Weights of a small mixture-of-experts language model, trained from scratch on English Wikipedia.
Experts: 8 experts in each of 6 layers, 624 squared ReLU neurons an expert, 1 pick a token, a softmax router.
Training: a variant of Muon for the experts, 440M tokens, 6714 steps.
Below are experts of layer 4 (counted from 0) of a mixture-of-experts language model. Rows are named up (a neuron's input weights, with its number) and show model dimensions 0-191. Each number is 500 + 40 x the weight over its row's rms, rounded and kept within 0 to 999. Numbers have three digits each.
Before each expert's rows: "gets" lists some tokens that make up at least twice as much of what it gets as of all text. This comes from a sample of Wikipedia text that the model never trained on. Tokens count by the router's weight.

# expert 6
gets: ")", "s", "ing", "ed", "es", "g"
up21:467520445504455539493482471456460481509513518486468524554511512510579472525492537485464511532532450553457523517513461485538445472547487477512519533535475505543443468445540510549458523491427481566595502493472490547397561437448460476457567425445422483636457492506549463475511503493507447467534529464503441429489469497491527537412527451484493506507503467520503496477496602560510539576485494472492524534477467473535512493500540517515561494519538554453520567513505432505541474537526558502476490538479459460435445419532438495462581580533493552530536500557522510549480489528448471513
up22:570493516507558554485415447525579482481531441549553482604528500494510553498470529464492521480450460499488512449483480467523477406413473495509515489507457581509509562573538493438500449522499506505500471517477481523505485489486523520443482462459546498458494518547464459512488535545469497524509503470565464490546533552435526475535396439469499447430529508555590525480514464502508490471546477527619601513526513513450434472498516498436495562513544459476546531482443533526501434433503507384497496538471529495471493493600548456547495480519496511488486563489447517461492485481492539498
up23:496464506487543508464554529521489401477507564482496537551475494502579498513540490532471480503491525431473462501524484452420460466526509493532527565548511499500502446480447451462499458568485471536453516509470553545429466516489553469416483547459405496464591605502566490445483523513489510532516520544490518492529493544411443540462567476468511471462445457448529454502451470567506515513462515512473502513492479498575510520460482493480505508581514519501456467537477610435506541536495474626513470525500586475485473508455516497565505436512566488527447438497530540459545516474550504462
up24:501507534492477482501515431432572507513425467529471563487476511471527513461454493459515529495522569518485511463482516511536509580506507436513375497519512485511493515484481486494416479495467475515484533491496523523546508596492551475530482553539538466509471516525550569526446486511469482477421577536479494504495557517449560527398463429538440498499465491528442466468505592555471532455545399497451513484493438518471542526513507505522540487586462427453479513541491602440442546449480574528555467506487484525463526492496491445552468524470515455539462429513514529559547435539495528498

# expert 7
gets: " the", " a", " The", "i", "an", "'s"
up5:501536451471493452500517568467414551471552444519507521512521516438540480493469536511549533457523501566483480475506526605560449465532450480491434497462488492521484551510494498433534548529509470499436551455506512527557529425543504547517522502436563501545478559415493570415476523493452549434534533419504486507519473528479450557565451455535443466502508519538515471583587568494521439533532491482470529519390537504541436524589435533492494502496531472492492459516494465484535536565502470518435439541414535482508507520484491493478491520483438514429536510495497487511552515501537496534
up6:471512507513510503420493570517517452510507442507447429526510555501573463524432537508512466456471434479430554557534498446464528537525484470505500461470469380552520462476522491556503579413510577479426518500556528516496520509560470544486486525505518548463492550502556482516566539570543494498541535495537518550526529523439486500553498459446560453448488494464521445507583529491473517447525501450439444477514537514498494488542521415475491480458547501525488470496554425481526519511501454477456528516521427475473480469543482421553637503481499538471561470522485538572528505504455512483
up7:516533514476449553550422540490490488478457503402393498514437506498590451541486451502483566514475477571515494521478537484457485519561471516532518537417495523520529494489503491437529512520515518482469456487526575496407480617490571528502506461552450496503503479519524585498437531532483509473501390491534503545505504563435517544534513511458557467554485518451513488498469573466483487498519467487467498503550531480403449525497436501471474646505464500447515493526552415481523527485525436575517465532465538493530473529465429529480512507541541463515484503507515484534487501475521466539
up8:540488512475507489564518489429435507497502515524488500503590426468453445497463493532421447528479530428528528470493599522469445537423447483501475491524520484490559477469518478442536500542592417452547468454552459486474468480551460487499482482511508488506481473492504516551495493486517545486550469541455592523484497535561504473447449500507482536483466474503527479514540533483518514592528482521470519517615488494541532478474460506510567547526487467411529514451364522513511522459524484501541485534411582551512515537438532525471446444521560525447504485492477470525540456541428471439

# expert 5
gets: " and", ",", " that", " is", " which", " as"
up48:568531473465423531565525561461508487466497543480511548532442531449449470529520484512485534494487455437458478508509503513412558518507532454540493549514509455487512561462490524505508474513503506527545487426472559494543442484498532474476484531534549508534504555482516469514420474499467572501443470435486514461540488539440527517538529486495456525505437485520508544526464449608530417500524491534479457438546469541467469408496535534525567555591447486585475503581515524492483470442512550543568462467452477490540574480576452513484477571422575556543463447524523471471483468526503515491
up49:521509478484551516574472536504527508486499578433567550460432440533598499548555487482490524524562525473461500465465551479526458547421505403522551547515538464459470480504560531489447511602475540516559484533535474540487460509465527581547464519475487424570439456469466524531496519597576505504573495467481524510458472461497443501517452482474453485467480601449496530507475466527511462449463516517451510439481451512496515474460454446495595455477507471475498469467490495525571522449524488466558527524539482471491435492520531514511496470491503532531413482463483486472593449481513505508
up50:557509475534516469551457475578487517464480511545412486496428524499447506548558369504490516472504442437585521514479537552542541510492478486588481468530489535510464429514508522525459481563449529514523508484487472539573476445473450486482536497508442539522458542513516511486434524502505496548461428495503507521498488506432495426554520521431465496506459430525413507528508560435506483422517519403524546529447399521440473529460519496491506452559527450527494530566564474559467530523475503507537496480450504560527516501516556504537461511423497499560514469545532501570500470556463513529
up51:531497557572523467497457459505428550502517485553507549545521494493536535441435449504531544418520464515455603544526515526427505489434520455494559522464465489525536398466538449487552496411511545484510492490525553498532504468520483476527470448486543449508496535560555474482500473483485500539526515526552532510443483439478508558539448584537526496491533423509472440489535459417487582503475575501548460491461580518443579533459479480515463500481509490560517557509437539460486485501531534482496500521496516509464462496456509516514519400435579528480435543506481423515472463426495506473

# expert 1
gets: "y", "o", "is", "a", "as", "i"
up5:425494520550513459596520495549514488520487461501539515525566521510427504519451471502454528490508488462517501480507475518520479490555530417538519522518535462548533538470438516475488479531538454452479496544460535492474516544554517482486486448500400516545491517483579508515469560498478518473588536603558615480487466457582516546459464472517504413543504475480514421513419485519499500466412448569483521465519506511521513453478450495516481421477523523455474456411434496472528501449567454512393511532535507497434481469427510468454469490529541560525518499570469519518490516496441506487
up6:458518481594446451491475479601491427490540533506503529510505491486503520476403471551492538494492517462452540443566493498523499520411460473484500517461557515548417545451520540529496435495466512557517480517566483508496552540525517526503487479500482474594486557490511449514543446507511501472527591470465611492467523597486430413483505576497470467474461510470488459497458531436510573526561476520481455522500536551506515480486611553482538512448490489525576506426480493513490492493466502484499470392482523438459496513540489500483525554520439437539450540460502486472487533524552502481
up7:473494493509433518468470505475380500514505534512545494536468526496430427470399450550428477531558577513513500490569507466531535438523510469587513566454518477543510530541461480487497537457527441459429454510491452446501569428461471481594531534497595510481485505527471565480553495485479483503486486521450535495482488532455468496520491465503588502503507494459545453579458460465433502475492513467469450528457484569469541540496479518545488528556532456473443563485500494564532568538470494551602542499556505500484453541513548544477525476472481526452519537498441539517457555444498495522
up8:580514534404497464494536571397507498508517467493530475453547518526536461548550489510434468485492481499489434476547480447466510422492516529542493510451482481543442465474437541558499567574514481407448548555466512501467548542543502443498539517466475493447407460496557531460479539513419481539573530527488547563593520487492505579530479485511462469542476454432529462482560545518532451490497515496482524512496480495497513406484518479504513547514429582470536533551532494430517583550512457404494458528477470511507515537479475500474486466470453466557506530537478472468488528490452526500

# expert 2
gets: " |", " in", " of", " to", ";", " for"
up57:495471521484507548493513515536498462513477476434519495483477497492491529472495572524470547525471413454544495480503525501562547488552517499593562469464474492425507445498445518487501416484492476550450516440505524472463452544437472507559456490529563522491453551511475571522468528522502471484488487420428552603473466588494525494551460433499500468430472529499529486539572433475551546435420605528461499540510519485549428450484533474548500439518495461547537512540527456549484532498506528493481550541477499522481506530511523496531443522432507549484508533451599463489483528437522476404
up58:560454497473566552479507493492448447529471557462471464459505553446516502455487490543491525501496545460506542522469502500484525453419448487581491455466502444482486444427535551465507485510462431527508476472508571475471576507526472490467505507523484533492486443518507481524467494524537482532552485602472486508424586496469463498513499545605501541429522560446522502568524413480547534373488536497515473483441476562556562470477493523560483541465513543520524541471509508519531555403515389492529453529521465480529514542478550470435529496512524513495468455478534563561477505525449453515
up59:472506507492469583437519543539396468497544493507463522526536410438492519568479426523498500531452517440547469486562556494477526514424421427519526465467475510493538496561494499517497486520404524474484499504508495473535476483503498487432451489564559474551467504458496454518462417568522556509514510521489491487440568460525537514453483450523435460500510568635506490483521479599520528524481486537526486536492531560450485414509484450507523412553457506488500586487488502490540490499447480544535437517484540468486594447521509504520522514559444540522477510505521463527444518523537529501
up60:459539495526552524482450498551518580446486554479522449510533443490537471488554460509582481526565512487507489474462575558507371521548512545497511490551470516476470503511420451502516613511521491437502531553512433476506491501543486497472503594564492601446400511490495441471490542558445462499526464478530473445487490542517524482454495472499505530514409444499523512457532566554511539507540545546523507500410471535484507528510542477505489505560450471482526424475500494549536496493420488502538506511513461500536562468436445541470421515461503547534543483474459532466534518484483441460

# expert 3
gets: " ", ".", "\n", " (", " |\n", ".\n\n"
up41:535562539510500548532434516501448484490463472495569505418527456488542461466513499505535531485515513468506547476519526515405441532494510507541520537467532487533515466540560457496476482542570511501534469449467602463495540466471455457522433482412511521492432501456462385528591522519518505491526505465448479554532472587487453491495503500534533493507444497503581557542490488509509449541456452480516439533506537532548462580503499545495498437494533469439530466516526502553512530468469524515458492485494488469474492564543448459457483476579568551430437554523537595441476529437529443462
up42:505465472571496390480507510414537465539498484509472481475529534531489465480533538501469453485529518480532554484399517508462451432462491559478436552538441491569527462502475507464612464559458559439443548554464499492511521549524546546507484525499505475487535497467486540520468451467540440432485433530486497588500481447537548527476501454503452404476455473502438406516483551544460479500491431489499498448541518512451506511533484442534505517498483422585520447528494534518521497533461541465597548521495481501507541541544476496517480477494539468519592465565506504478490539453564478523
up43:492464475582605547424463441544496486498558499499505483430460493564509524512487490473465582447516522457445495559516531480462430538559493502459554477513551486493568518564514535561500453429445515512566551531503473514502500479474557512499483407522418511497493490460466460485493486448517518525533504532481445539496529428439555490496569521559538491459519516567479486516504416596529546479428473517446517451510529427449477538486565526586492511499476466529517482519501556535572476496475467521497468459555568497458524535466520535508526470495546531513493462480448481455474555473483400489
up44:573439499522550511533565469516462492436486442589531520487522474479539526523517508487483498486515563522495472492511565505450501532522469436583505441481508511450521601566498390459451515490499470546454532464510602535472532448478502540472473545508487496496520538561554450453516548474389541430471519442530459471532495496574475531465472488552481495522539487509495495565509498474509580482465450422468503497480451526498493525448524484512536530483493519489568515426419485589530517498495441506542454525510521427494562493432526534541518540579436482487498464457507531458437457486505522537